config.yaml
d_shared_expert: 0
moe_layers: [0, 1, 2, 3, 4, 5, 6, 7, 8]
router_score: "sigmoid"
normalize_top_k: false
balance_loss: 0.00155
vocab_size: 7829
norm: "rmsnorm"
init_std_up: 0.0276
weight_decay: 0.032
lr_head: 0.0103
schedule: "cos"
batch_tokens: 65536
doc_mask: true
dataset: "wikipedia_en"
Below are experts of layer 3 (counted from 0) of a mixture-of-experts language model. Rows are named router (the router's row for the expert), gate (a neuron's input weights, with its number), up (a neuron's input weights, with its number) and show model dimensions 0-159. Each number is 50 + 12 x the weight over its row's rms, rounded and kept within 0 to 99.
Before each expert's rows: a language model's description of what the expert responds to. This comes from a sample of Wikipedia text that the model never trained on.

# expert 0
Capital initial pieces. Capital letters and capitalized name pieces in proper nouns and acronyms, such as NASCAR, FC, BBC, Army, Council.
router:32 63 54 85 39 43 52 58 39 68 59 30 25 65 58 36 47 19 61 42 68 41 38 45 86 59 45 50 51 57 57 35 74 33 53 40 62 35 48 32 30 45 48 64 66 49 47 49 43 47 76 76 41 41 53 55 48 50 45 67 44 51 56 39 43 61 52 43 72 52 39 51 41 47 44 46 34 58 51 66 37 61 50 55 54 26 49 62 44 74 36 45 39 57 54 56 50 53 37 36 57 48 22 70 60 46 54 45 33 55 58 56 64 43 54 59 43 46 58 55 47 63 57 51 43 56 53 47 67 49 23 62 67 42 59 42 47 63 48 55 49 36 47 24 52 51 34 35 55 56 32 40 45 53 59 44 67 61 50 45
gate0:36 35 47 74 56 66 39 46 62 59 47 73 43 39 63 48 36 36 48 39 39 38 46 55 60 48 37 41 49 45 44 49 39 47 34 50 33 64 58 49 42 60 52 37 77 53 33 41 52 41 49 47 54 52 43 48 41 61 54 59 57 46 40 39 55 33 42 36 59 45 63 49 44 35 31 51 56 27 52 59 52 52 66 51 60 68 30 26 45 16 55 59 39 59 36 68 70 27 58 58 48 76 47 54 57 52 48 49 46 58 65 48 62 49 59 55 62 62 38 51 35 56 69 48 48 59 30 36 62 63 45 72 43 76 42 42 41 42 57 60 57 42 36 47 40 64 33 66 22 45 40 64 37 48 45 42 26 69 23 61
up0:26 73 43 15 48 26 53 49 65 62 41 35 65 59 44 52 52 46 49 44 63 74 54 44 55 58 69 41 46 67 44 65 69 43 46 51 29 34 52 45 48 37 36 67 57 56 40 61 48 65 41 86 54 40 24 65 71 62 34 50 64 50 60 56 38 59 38 60 51 45 41 43 35 63 45 52 52 58 43 44 69 68 46 49 41 48 44 68 38 43 37 50 60 64 70 58 45 43 49 39 67 61 33 42 45 42 42 41 70 52 48 57 46 59 45 33 59 32 74 57 52 56 44 64 43 40 39 72 40 42 46 52 63 45 43 42 45 60 57 52 47 55 74 34 53 66 41 54 41 41 73 47 71 49 38 37 59 62 50 50
gate1:26 58 49 53 58 78 38 52 36 36 63 59 50 44 39 54 75 45 40 38 66 37 75 30 59 72 49 57 43 52 49 39 52 46 45 44 37 49 32 39 77 61 59 51 56 43 55 41 53 49 61 80 41 34 52 54 27 23 67 40 22 50 61 50 66 69 44 46 59 53 51 48 66 46 36 60 48 50 64 61 35 55 33 52 50 45 27 50 60 48 40 44 39 48 61 28 76 36 40 43 68 64 47 68 52 42 47 44 42 47 46 52 57 41 40 28 41 57 44 54 49 49 48 41 38 67 47 46 55 61 45 52 42 45 42 53 70 56 32 55 55 57 60 29 29 33 61 49 69 56 45 62 30 72 54 47 53 33 47 39
up1:51 79 49 59 82 72 40 31 59 37 30 44 51 30 37 41 57 54 45 36 53 38 64 51 59 50 43 35 46 32 44 34 52 40 29 62 43 56 52 46 72 55 42 51 65 44 48 73 54 34 58 56 48 33 56 49 60 59 61 38 54 51 48 39 47 56 45 56 53 56 63 67 66 44 51 49 24 64 56 47 36 62 50 52 53 29 43 27 51 53 30 60 70 53 37 46 47 46 49 55 68 79 48 81 50 35 60 46 34 55 63 67 31 48 42 36 56 47 36 47 59 25 30 29 63 66 60 46 42 49 34 64 66 38 61 53 51 47 45 66 48 51 38 49 53 52 41 49 48 35 46 60 32 58 75 47 55 51 32 47
gate2:48 32 45 15 31 62 49 34 58 35 55 61 48 63 40 63 44 57 44 70 58 57 44 42 40 62 39 57 60 22 40 53 33 16 34 46 79 44 61 50 55 48 47 52 37 71 54 66 33 30 41 41 34 57 48 61 53 86 73 52 39 48 50 70 59 60 44 43 69 45 47 40 58 39 63 44 36 46 68 62 31 51 58 55 68 47 62 44 50 39 66 61 46 56 28 43 63 55 61 28 40 38 58 46 48 48 50 38 63 38 60 58 41 51 32 57 34 58 65 58 46 59 37 47 37 58 48 62 51 28 65 38 45 41 53 50 55 58 54 52 62 46 44 54 50 39 48 48 42 34 29 43 51 37 52 55 44 45 45 72
up2:26 63 39 59 61 35 61 53 56 48 54 38 64 52 59 50 31 67 41 57 48 53 67 73 59 24 46 60 43 58 72 73 60 64 50 60 43 56 51 62 48 61 22 43 25 18 60 33 46 32 43 53 35 51 53 51 50 41 41 63 52 59 64 69 74 47 56 43 47 37 42 76 56 56 44 38 46 34 44 55 56 47 46 45 77 84 64 56 65 45 52 23 49 52 63 39 59 42 66 42 57 51 41 50 55 59 52 38 42 61 69 56 53 53 60 37 51 52 57 44 60 62 56 38 53 47 49 54 36 62 45 69 68 50 47 62 32 45 49 52 37 58 60 40 61 49 32 79 50 50 38 34 42 41 46 35 55 63 57 56
gate3:48 60 47 45 66 40 49 50 52 48 65 33 40 40 58 62 65 60 30 37 75 53 52 53 38 61 43 43 31 59 38 32 60 57 38 62 36 43 58 45 42 33 66 60 47 49 78 49 40 42 64 65 51 50 54 53 59 49 59 57 45 42 56 40 46 35 28 74 58 34 53 35 62 71 79 47 50 87 62 47 66 44 60 75 44 35 51 41 54 60 31 57 46 62 55 47 53 40 31 46 70 46 58 57 39 43 52 51 51 43 36 70 56 41 54 57 59 39 41 35 36 39 52 45 51 48 60 44 53 27 52 42 46 50 53 72 45 46 47 48 36 30 63 54 44 53 57 22 35 46 32 52 50 33 57 59 78 30 31 35
up3:81 58 56 67 54 71 61 47 52 48 52 54 24 40 51 29 45 36 60 59 52 37 45 72 64 63 69 35 52 51 53 35 46 48 56 56 40 66 30 36 46 44 42 51 64 50 56 44 68 46 37 63 49 53 59 50 55 51 49 62 63 59 64 43 44 52 39 64 48 47 39 27 54 40 64 57 50 55 77 55 61 51 63 37 44 57 36 25 57 33 26 41 48 57 41 34 65 46 52 34 63 49 67 66 48 60 61 54 34 58 49 55 63 30 64 37 60 55 59 51 65 34 51 54 37 69 60 37 64 78 37 52 66 57 52 65 67 60 69 53 52 30 57 47 56 58 55 55 53 59 48 39 74 40 49 36 72 29 35 60
gate4:46 47 45 36 57 57 47 36 46 48 68 43 58 32 37 59 90 73 78 63 29 52 43 49 29 32 28 60 62 52 35 25 62 51 52 42 52 27 59 59 61 60 64 44 63 51 35 53 47 51 62 46 41 66 43 48 37 40 53 66 50 56 52 53 34 53 57 28 52 61 50 50 50 24 59 67 52 45 42 44 42 43 49 52 80 36 52 65 68 47 67 40 49 46 53 61 56 44 56 40 49 67 78 38 55 70 63 43 66 43 64 57 30 43 60 74 30 48 35 47 45 50 43 62 39 42 51 48 50 42 57 44 52 47 40 48 30 44 53 41 46 39 34 60 51 40 50 48 41 33 41 56 77 43 38 43 51 27 42 57
up4:53 61 45 31 60 72 73 25 45 56 63 35 45 56 59 41 81 57 55 57 48 43 46 54 31 50 37 59 46 65 37 39 53 61 66 51 51 29 58 61 68 42 50 45 25 52 70 46 61 44 53 48 35 45 46 48 51 49 36 48 34 67 84 45 31 41 48 43 64 88 69 59 50 33 25 54 55 54 59 40 56 55 37 38 54 42 43 45 48 56 57 55 49 51 55 36 68 54 49 47 30 63 57 54 49 63 63 51 54 41 38 46 44 65 62 47 54 57 21 58 47 47 46 55 45 61 11 59 47 51 46 49 51 44 42 50 23 43 32 38 47 53 44 45 43 67 54 62 38 50 38 48 55 37 48 53 47 34 25 63
gate5:54 61 63 54 45 49 56 26 43 55 49 66 35 59 24 52 53 45 53 66 57 34 43 58 56 42 54 61 63 38 50 34 47 67 37 28 56 55 34 37 14 50 31 46 54 61 61 60 48 56 50 37 46 45 65 60 59 63 62 57 78 49 54 44 59 62 22 61 59 28 33 53 70 82 47 44 39 27 41 52 54 46 50 55 61 56 37 50 56 60 55 70 56 49 57 50 63 48 30 40 36 54 40 57 32 61 43 69 52 60 41 38 47 28 70 46 58 51 53 70 47 40 34 54 45 46 49 34 55 64 58 55 56 50 49 53 29 61 45 40 52 51 70 65 68 61 51 23 44 49 42 39 62 51 46 46 47 81 47 33
up5:47 60 41 39 50 56 38 58 34 35 23 25 59 26 43 29 39 42 33 46 41 35 59 66 58 88 29 47 37 66 61 41 58 66 53 63 36 59 56 58 72 65 42 57 49 43 56 54 65 47 57 56 52 58 34 47 62 58 57 59 28 33 74 52 42 40 57 64 45 62 40 43 47 60 57 42 41 42 42 28 59 47 40 70 37 42 61 38 43 47 57 52 41 34 54 44 46 39 48 60 68 59 78 45 64 36 40 47 45 64 50 47 52 55 69 47 63 67 55 57 26 54 41 45 74 57 65 51 65 36 29 54 45 62 54 32 55 53 33 46 56 59 48 27 60 49 56 36 48 45 47 55 39 51 41 44 57 74 49 62

# expert 11
Field labels and headings. Infobox and table field names like Species, Died, Position, Region, League, and word pieces after a capital in section headings, like C-ast.
router:46 53 45 68 52 59 48 59 64 55 60 46 50 86 37 61 46 64 54 37 54 48 55 47 65 62 55 29 51 59 67 62 53 66 41 52 61 45 55 35 46 64 53 51 47 47 50 38 38 52 62 62 39 48 73 78 42 43 38 58 53 61 44 32 56 44 58 47 58 54 26 53 44 48 60 42 37 51 66 55 64 45 22 51 56 35 36 28 61 53 19 43 52 30 40 45 44 49 60 56 45 62 72 68 56 69 56 35 43 68 45 48 49 34 45 44 36 64 54 57 48 44 58 20 56 48 85 49 55 64 43 35 41 46 41 35 22 43 47 52 53 65 45 26 47 45 39 47 46 53 49 22 36 29 49 66 38 52 62 52
gate0:39 47 39 42 55 44 39 59 67 40 55 51 52 51 44 40 30 62 46 48 57 44 54 47 55 67 51 70 50 46 60 48 42 55 36 69 45 34 48 60 38 60 46 58 60 42 47 62 61 80 42 40 49 51 57 34 41 46 32 65 41 61 37 65 62 31 13 55 26 71 52 59 57 60 62 31 51 55 52 49 26 27 44 60 34 39 43 51 39 45 38 39 47 41 41 37 78 67 56 48 60 54 67 67 61 49 50 58 76 45 74 72 46 43 48 43 53 55 39 50 62 67 77 35 52 55 49 42 45 57 37 55 52 66 46 38 50 33 69 54 32 65 34 41 56 58 50 74 58 36 40 44 42 26 42 59 35 50 47 55
up0:34 55 34 63 40 54 47 52 56 36 63 62 58 38 31 42 51 33 62 35 45 33 53 54 55 54 43 44 52 67 57 57 36 52 60 55 58 63 75 60 45 42 59 55 70 47 48 49 59 50 34 39 47 55 45 49 53 38 36 38 46 46 45 43 60 36 39 50 50 52 63 62 64 43 45 59 41 60 53 44 24 61 65 68 87 36 49 50 50 37 32 55 59 56 42 49 65 38 62 63 41 58 52 83 43 48 54 48 62 41 52 67 29 42 48 44 46 59 03 64 46 62 70 37 60 62 41 59 49 53 82 39 51 48 45 43 63 37 49 60 60 68 42 26 51 62 41 73 40 43 33 48 44 41 74 60 51 53 64 48
gate1:37 47 68 48 40 58 49 64 54 45 32 46 27 48 52 54 65 35 40 72 47 65 42 63 35 40 58 69 51 43 69 85 38 62 40 50 58 52 50 44 40 45 42 56 48 43 36 20 62 48 33 45 49 43 77 45 32 39 23 65 61 64 69 53 44 56 51 71 40 41 34 60 39 48 52 58 40 28 59 43 61 44 43 43 45 39 56 33 40 48 29 35 41 55 66 45 35 66 45 52 29 46 44 51 57 62 48 58 61 58 53 49 38 55 43 48 58 59 42 62 46 65 53 50 60 63 41 41 49 66 80 52 28 45 54 64 49 51 34 62 63 44 57 52 45 42 56 66 37 61 78 31 41 47 41 43 43 33 68 68
up1:40 50 46 66 61 47 57 51 39 66 62 64 53 61 47 47 43 11 53 67 47 80 38 48 58 50 60 48 62 66 64 80 46 62 45 53 48 45 44 57 36 34 50 55 36 47 43 37 61 57 40 50 62 70 63 52 34 38 45 64 54 57 56 37 49 58 63 43 38 58 41 30 49 61 55 40 51 29 52 45 62 55 58 42 44 62 27 77 34 57 57 44 39 72 44 32 38 49 35 54 44 44 44 47 46 52 44 61 54 65 40 47 34 49 71 29 70 80 41 51 43 49 53 52 51 57 32 31 59 50 79 37 50 64 42 42 52 69 46 71 51 32 49 50 44 56 49 64 58 54 56 26 21 48 64 57 54 36 43 60
gate2:68 51 48 51 44 38 31 47 60 44 51 68 51 84 46 45 35 44 60 35 48 86 61 48 59 59 39 39 48 58 53 32 56 33 49 51 40 68 38 45 47 45 57 42 46 39 44 69 31 69 68 45 35 62 42 31 55 48 58 59 52 62 40 33 67 57 86 56 24 38 52 65 53 44 51 70 52 28 43 53 55 64 59 54 47 54 50 76 57 64 42 51 33 63 66 51 57 55 63 49 48 49 47 53 56 36 42 37 64 28 53 35 42 54 29 67 42 53 54 68 67 54 43 34 62 51 61 45 61 51 59 48 50 63 51 38 55 56 51 52 80 38 82 46 74 51 51 48 56 50 46 46 61 30 41 54 49 47 59 47
up2:60 78 40 49 40 60 42 49 63 46 75 54 80 70 65 40 38 41 36 47 60 74 61 39 53 65 64 48 63 60 55 48 52 41 62 58 30 68 47 27 61 48 44 44 53 35 54 46 31 56 52 44 32 58 35 45 52 44 51 65 46 69 39 42 54 35 79 56 42 46 55 63 65 34 39 50 64 36 52 61 56 53 45 59 45 32 40 60 38 58 65 46 42 48 66 52 59 54 68 50 48 60 55 57 50 37 19 44 44 36 43 37 66 17 25 66 37 57 55 69 59 53 55 57 62 49 58 60 60 64 60 58 41 60 47 40 53 66 27 52 54 41 71 56 61 57 40 57 75 41 43 53 62 52 36 41 46 61 43 44
gate3:67 51 38 39 37 51 54 53 31 63 34 52 39 38 43 13 60 55 61 45 61 42 52 42 53 54 61 36 40 59 56 32 57 40 61 41 60 39 29 50 60 43 52 53 37 48 40 89 50 63 50 56 38 37 46 26 59 35 81 47 58 40 55 24 47 60 31 60 69 40 32 30 43 46 60 58 44 59 81 21 49 53 53 53 54 64 61 43 59 56 54 39 66 60 42 45 45 56 53 53 36 29 49 54 53 65 38 25 40 42 43 54 40 45 61 43 55 35 59 58 46 65 54 64 58 37 42 39 32 53 63 44 51 50 55 34 47 52 47 50 43 27 47 57 26 50 63 24 48 52 51 67 50 52 48 69 52 51 50 58
up3:44 41 45 58 68 41 61 54 49 64 40 49 56 56 53 69 27 69 58 66 65 47 37 30 67 85 51 55 47 52 49 39 33 46 55 71 13 39 47 49 53 63 34 65 46 46 62 55 64 51 71 60 69 38 49 46 46 49 43 58 66 38 36 33 65 67 43 62 48 38 50 70 53 49 53 55 57 54 73 42 38 55 49 50 36 54 44 57 48 72 63 60 56 45 37 51 41 42 45 41 43 40 46 60 37 41 66 40 33 76 45 57 47 49 42 65 42 61 36 48 69 61 36 50 29 47 43 49 51 49 38 55 52 57 32 49 41 54 64 23 48 61 32 52 43 35 32 43 58 59 30 57 41 63 71 44 56 43 23 37
gate4:62 72 55 52 43 51 39 67 61 26 37 62 59 62 28 62 54 65 53 80 52 65 42 50 24 47 51 43 39 43 46 41 55 56 39 62 44 60 53 71 57 54 77 60 58 66 63 38 48 40 46 50 42 52 37 68 52 36 30 70 40 42 45 44 61 28 60 43 63 62 38 56 66 20 57 35 66 73 47 48 42 43 67 55 65 38 38 67 44 22 46 66 55 59 72 43 58 55 39 57 45 44 57 55 43 29 50 54 48 48 51 45 70 62 45 78 43 59 57 45 42 40 57 52 49 48 53 47 51 45 25 58 59 51 30 44 66 53 45 34 59 43 58 49 46 42 79 54 40 65 46 30 64 43 57 49 40 39 54 46
up4:54 38 60 55 55 19 55 39 47 63 37 28 56 44 59 54 32 63 60 39 56 42 43 41 49 46 30 67 45 48 50 60 47 38 66 43 61 40 41 19 49 55 56 40 39 34 48 81 48 70 72 39 48 60 49 49 47 53 45 39 67 36 58 49 27 51 37 42 55 48 61 27 31 66 49 49 49 28 57 54 49 57 34 29 48 67 55 49 73 55 43 32 45 60 34 48 46 63 63 30 69 48 44 74 55 41 31 51 36 40 48 56 49 47 44 57 45 43 53 45 56 51 41 42 51 77 75 48 37 50 49 67 35 46 39 54 51 39 45 62 42 60 53 59 52 53 34 41 57 19 62 49 32 38 54 63 66 72 69 52
gate5:53 33 68 54 61 32 43 52 47 45 40 84 62 28 51 35 58 48 45 73 53 51 28 35 59 55 56 56 44 44 54 57 65 54 50 59 58 53 47 61 58 50 43 70 36 49 50 55 53 46 51 64 48 72 47 58 57 42 67 59 54 36 54 52 41 30 29 55 70 65 52 52 42 38 29 34 56 40 44 48 49 59 62 58 55 49 51 57 61 28 38 61 67 61 60 71 49 54 90 29 60 42 54 53 58 42 76 42 70 53 62 57 42 58 64 56 61 43 60 44 57 66 48 39 36 32 46 36 34 37 67 59 55 50 59 30 55 33 35 62 51 38 41 63 58 35 53 48 49 30 64 49 70 61 49 39 62 60 51 22
up5:52 57 62 40 35 63 63 54 58 55 42 46 46 53 34 48 50 63 41 39 24 55 52 64 10 44 53 63 41 59 58 51 31 59 52 51 74 43 37 54 57 29 43 36 58 61 52 32 36 54 57 67 58 60 31 43 45 48 60 60 52 53 31 50 61 65 54 45 26 38 54 47 56 38 49 59 58 49 64 49 36 34 41 30 62 27 63 60 62 55 57 55 65 45 40 44 54 71 47 75 59 47 38 54 47 49 46 44 55 53 62 28 51 61 59 38 56 57 39 52 35 41 58 38 62 58 54 53 50 70 34 26 74 46 39 40 43 45 70 66 40 49 37 27 56 72 40 67 54 81 38 43 40 55 32 63 43 63 42 55

# expert 10
Articles and determiners. Articles, possessive determiners and similar words that open noun phrases, such as the, a, his, their, its, 's.
router:62 74 77 29 41 65 38 60 59 67 46 40 51 62 53 53 55 58 62 53 43 57 54 64 53 60 52 49 22 58 51 57 55 46 21 75 54 51 54 43 35 63 52 61 67 62 52 46 47 36 66 45 57 67 34 52 41 39 39 55 61 35 71 45 57 43 42 45 38 40 49 57 47 52 43 39 34 50 52 34 32 74 54 51 70 52 51 37 70 74 41 78 20 56 51 48 50 62 39 43 53 35 64 45 57 51 61 48 43 56 52 59 46 66 40 55 46 47 65 42 45 62 36 48 68 35 74 42 54 58 64 61 59 46 72 48 52 57 66 59 28 34 39 44 50 43 48 40 28 26 50 35 42 28 40 66 49 52 47 43
gate0:37 59 54 38 39 38 56 45 25 56 67 34 49 46 45 43 51 48 36 76 43 55 51 36 50 61 63 72 53 51 66 55 65 80 58 39 47 49 77 48 69 50 59 48 42 45 44 42 30 59 22 36 32 58 39 62 49 31 43 49 29 48 29 60 32 41 59 53 44 46 50 42 63 55 33 45 44 54 53 55 36 59 64 46 56 56 50 54 46 47 38 50 51 58 37 34 72 53 49 36 35 46 62 47 44 32 25 27 42 44 42 50 63 69 37 74 44 60 51 51 45 57 52 46 52 50 40 35 57 52 74 31 36 45 75 46 49 28 58 59 25 72 58 41 75 58 42 43 48 48 34 45 37 60 61 48 44 63 50 48
up0:53 45 43 39 57 34 41 70 34 42 56 32 52 46 60 47 42 53 66 61 36 47 37 51 53 37 39 55 57 29 65 62 32 67 72 41 64 48 29 41 70 69 58 32 43 43 74 40 30 67 43 55 51 40 45 51 48 53 61 42 56 50 41 50 51 55 36 34 53 57 55 67 54 26 67 30 38 41 46 54 37 69 52 52 53 30 27 47 69 53 47 40 63 46 65 42 38 52 42 44 63 65 51 37 37 71 36 86 62 22 39 53 38 48 59 51 48 39 48 49 42 59 45 32 52 46 46 32 37 50 54 62 52 36 40 62 64 35 44 57 59 58 52 23 78 57 60 33 43 66 69 43 49 46 57 46 56 55 44 49
gate1:52 57 66 45 50 46 37 36 53 43 66 55 51 56 51 60 50 46 59 51 53 38 60 50 42 49 36 26 52 54 69 40 43 68 45 26 52 51 47 42 75 48 58 53 67 45 30 30 53 52 68 53 63 53 39 46 54 17 43 52 60 53 55 46 49 31 39 60 55 36 47 56 33 47 44 50 34 38 65 34 42 60 43 45 71 45 88 56 41 42 42 60 58 56 60 80 56 56 60 54 32 51 34 62 64 35 64 45 70 69 55 68 56 52 46 30 70 74 57 54 27 57 47 65 32 66 58 62 58 54 56 46 45 59 39 51 33 47 43 54 46 41 47 38 71 41 37 59 56 65 72 71 48 42 63 50 40 42 70 64
up1:59 53 72 56 75 46 53 57 54 46 40 19 67 55 42 45 54 65 47 59 67 50 39 31 42 52 55 62 76 64 58 64 40 69 60 40 73 45 47 66 41 50 39 34 36 42 52 62 63 32 37 70 58 53 40 52 70 52 60 51 31 34 59 73 48 67 46 35 47 42 69 44 55 75 27 47 64 48 48 51 60 52 43 57 56 39 47 51 50 55 45 35 39 44 41 50 53 60 59 38 61 66 55 22 30 69 33 47 30 54 42 38 57 47 42 62 23 61 66 57 76 51 51 58 69 34 45 52 52 33 51 36 35 64 70 33 40 54 52 44 52 42 54 46 48 58 47 61 54 62 44 44 41 37 50 37 60 57 65 44
gate2:29 24 54 48 51 48 60 58 55 61 49 47 47 28 28 72 54 52 48 54 58 53 54 53 42 57 43 32 43 39 48 57 40 65 44 28 64 58 51 74 47 41 53 52 65 48 49 41 54 47 69 46 47 61 40 38 42 43 50 67 39 48 58 49 31 65 45 34 55 58 27 64 65 30 41 59 51 39 48 55 51 61 61 42 42 65 42 53 51 72 52 66 46 58 61 45 69 49 44 35 58 53 64 54 68 60 48 50 59 45 60 47 66 47 59 57 21 22 38 61 53 57 31 29 48 79 41 42 49 37 29 66 39 51 62 20 36 58 20 51 46 51 54 19 39 61 33 51 60 46 61 67 50 43 58 57 44 50 71 41
up2:27 60 59 34 60 66 52 61 31 47 45 46 43 66 43 63 73 42 55 59 45 34 46 38 52 51 53 69 45 59 57 34 64 40 57 44 50 40 68 44 35 38 44 58 53 48 48 57 51 57 22 43 71 54 67 46 60 69 34 47 47 56 43 41 50 61 74 59 67 22 52 21 43 50 41 31 38 55 49 48 62 53 57 38 31 56 54 45 60 41 55 36 43 37 62 51 13 66 57 30 39 43 46 49 49 41 45 72 50 84 60 56 48 23 28 19 56 39 39 51 41 39 33 43 50 45 50 40 58 57 63 60 39 41 57 66 38 46 33 49 61 53 43 46 57 51 38 47 49 40 31 48 52 57 46 57 54 51 61 38
gate3:30 51 38 54 62 49 53 64 48 80 21 60 49 48 41 46 70 47 59 61 67 48 51 36 50 53 69 46 46 60 40 40 56 69 49 52 46 61 62 42 53 61 35 50 47 56 53 53 52 56 70 48 57 38 62 57 25 38 41 45 41 58 47 27 40 48 42 37 57 52 41 56 62 57 42 57 57 63 41 39 63 27 62 38 63 52 48 28 38 72 42 58 53 52 36 71 45 25 54 88 56 56 54 40 61 70 44 50 26 60 53 54 52 48 58 11 36 61 48 67 44 48 55 55 55 40 41 48 48 75 58 66 36 55 76 65 55 56 68 38 63 65 38 50 52 48 40 49 42 62 70 39 43 55 48 56 58 40 51 34
up3:61 79 50 48 48 42 50 44 41 58 53 47 42 51 64 54 23 59 58 50 51 15 45 50 57 81 55 50 61 45 64 71 31 55 47 68 70 41 43 31 64 39 53 65 35 45 29 59 53 62 46 47 44 42 58 54 52 40 53 47 55 38 41 43 51 46 47 38 45 38 51 49 60 46 47 53 59 36 50 33 59 52 84 51 47 47 59 32 54 49 54 54 58 72 50 51 70 66 61 66 52 54 44 40 31 37 60 35 43 47 44 56 58 33 51 41 41 49 73 65 61 28 46 60 44 39 33 50 49 43 50 67 29 73 48 44 29 60 40 74 55 74 77 61 34 28 55 54 59 47 44 39 32 53 50 46 58 52 30 62
gate4:48 33 62 42 56 51 49 68 38 28 62 48 55 69 47 66 36 66 53 43 50 27 48 43 43 54 43 41 55 50 33 48 39 46 46 58 58 52 72 35 37 64 50 52 45 46 58 45 74 55 69 51 47 68 50 21 43 61 28 52 57 57 64 46 64 29 45 53 71 68 57 50 36 52 38 60 59 47 31 59 62 23 52 50 76 44 47 42 56 23 36 48 38 72 53 65 38 51 48 41 44 55 64 64 46 51 28 46 52 51 50 41 54 40 42 47 44 60 66 25 31 44 33 54 59 33 45 50 32 37 60 49 67 58 44 14 54 28 31 57 47 34 63 61 64 57 65 44 50 33 42 54 49 44 48 58 57 39 43 52
up4:38 42 55 33 41 52 68 70 37 38 51 63 48 37 57 49 35 53 47 41 54 55 54 27 37 59 50 48 49 64 43 57 55 52 42 36 44 47 49 52 26 38 49 53 35 41 52 38 54 36 51 65 73 78 40 43 52 81 19 59 69 58 47 56 60 46 70 45 52 39 46 62 33 62 48 52 58 33 34 59 56 42 55 65 75 45 55 52 67 50 55 39 45 50 48 58 69 55 39 40 56 68 65 36 52 26 50 61 40 49 62 38 47 44 61 58 30 38 53 16 48 44 37 63 66 49 43 42 45 54 46 60 67 41 43 28 58 39 46 63 38 36 52 52 55 77 68 54 54 35 49 24 43 46 70 31 32 59 50 49
gate5:42 49 54 41 37 69 53 64 48 63 39 44 40 62 64 34 39 63 61 43 73 30 56 39 68 43 44 63 49 56 33 50 44 51 52 58 65 59 56 49 40 38 65 39 49 38 66 37 38 55 44 59 49 46 47 48 25 49 57 26 52 29 48 52 55 69 48 67 42 28 57 32 53 48 47 50 39 60 68 53 42 57 62 39 35 31 42 49 55 47 63 48 61 54 31 48 69 45 45 66 39 51 50 42 67 38 47 46 65 62 36 44 33 62 66 55 48 29 76 51 61 34 57 64 71 52 35 54 22 43 60 44 27 62 52 43 51 31 69 35 21 56 63 46 42 65 62 53 56 35 71 46 46 48 25 43 61 55 35 39
up5:68 34 66 56 54 53 56 47 26 48 63 38 60 33 47 68 24 34 46 58 54 21 28 30 65 56 59 71 51 49 38 60 51 44 22 52 50 56 44 65 50 42 53 54 54 27 45 69 53 62 34 49 61 33 46 44 32 61 71 60 40 50 50 77 46 49 64 47 33 47 52 54 32 51 52 42 55 72 50 46 61 57 36 45 51 34 36 58 46 49 39 45 41 54 52 45 74 60 45 57 33 49 64 43 58 65 43 35 64 27 42 69 61 50 58 56 48 30 26 47 60 42 57 60 53 30 41 63 56 58 63 51 42 47 50 60 45 44 48 34 45 25 47 40 50 43 31 37 28 67 43 53 48 31 55 63 70 47 38 42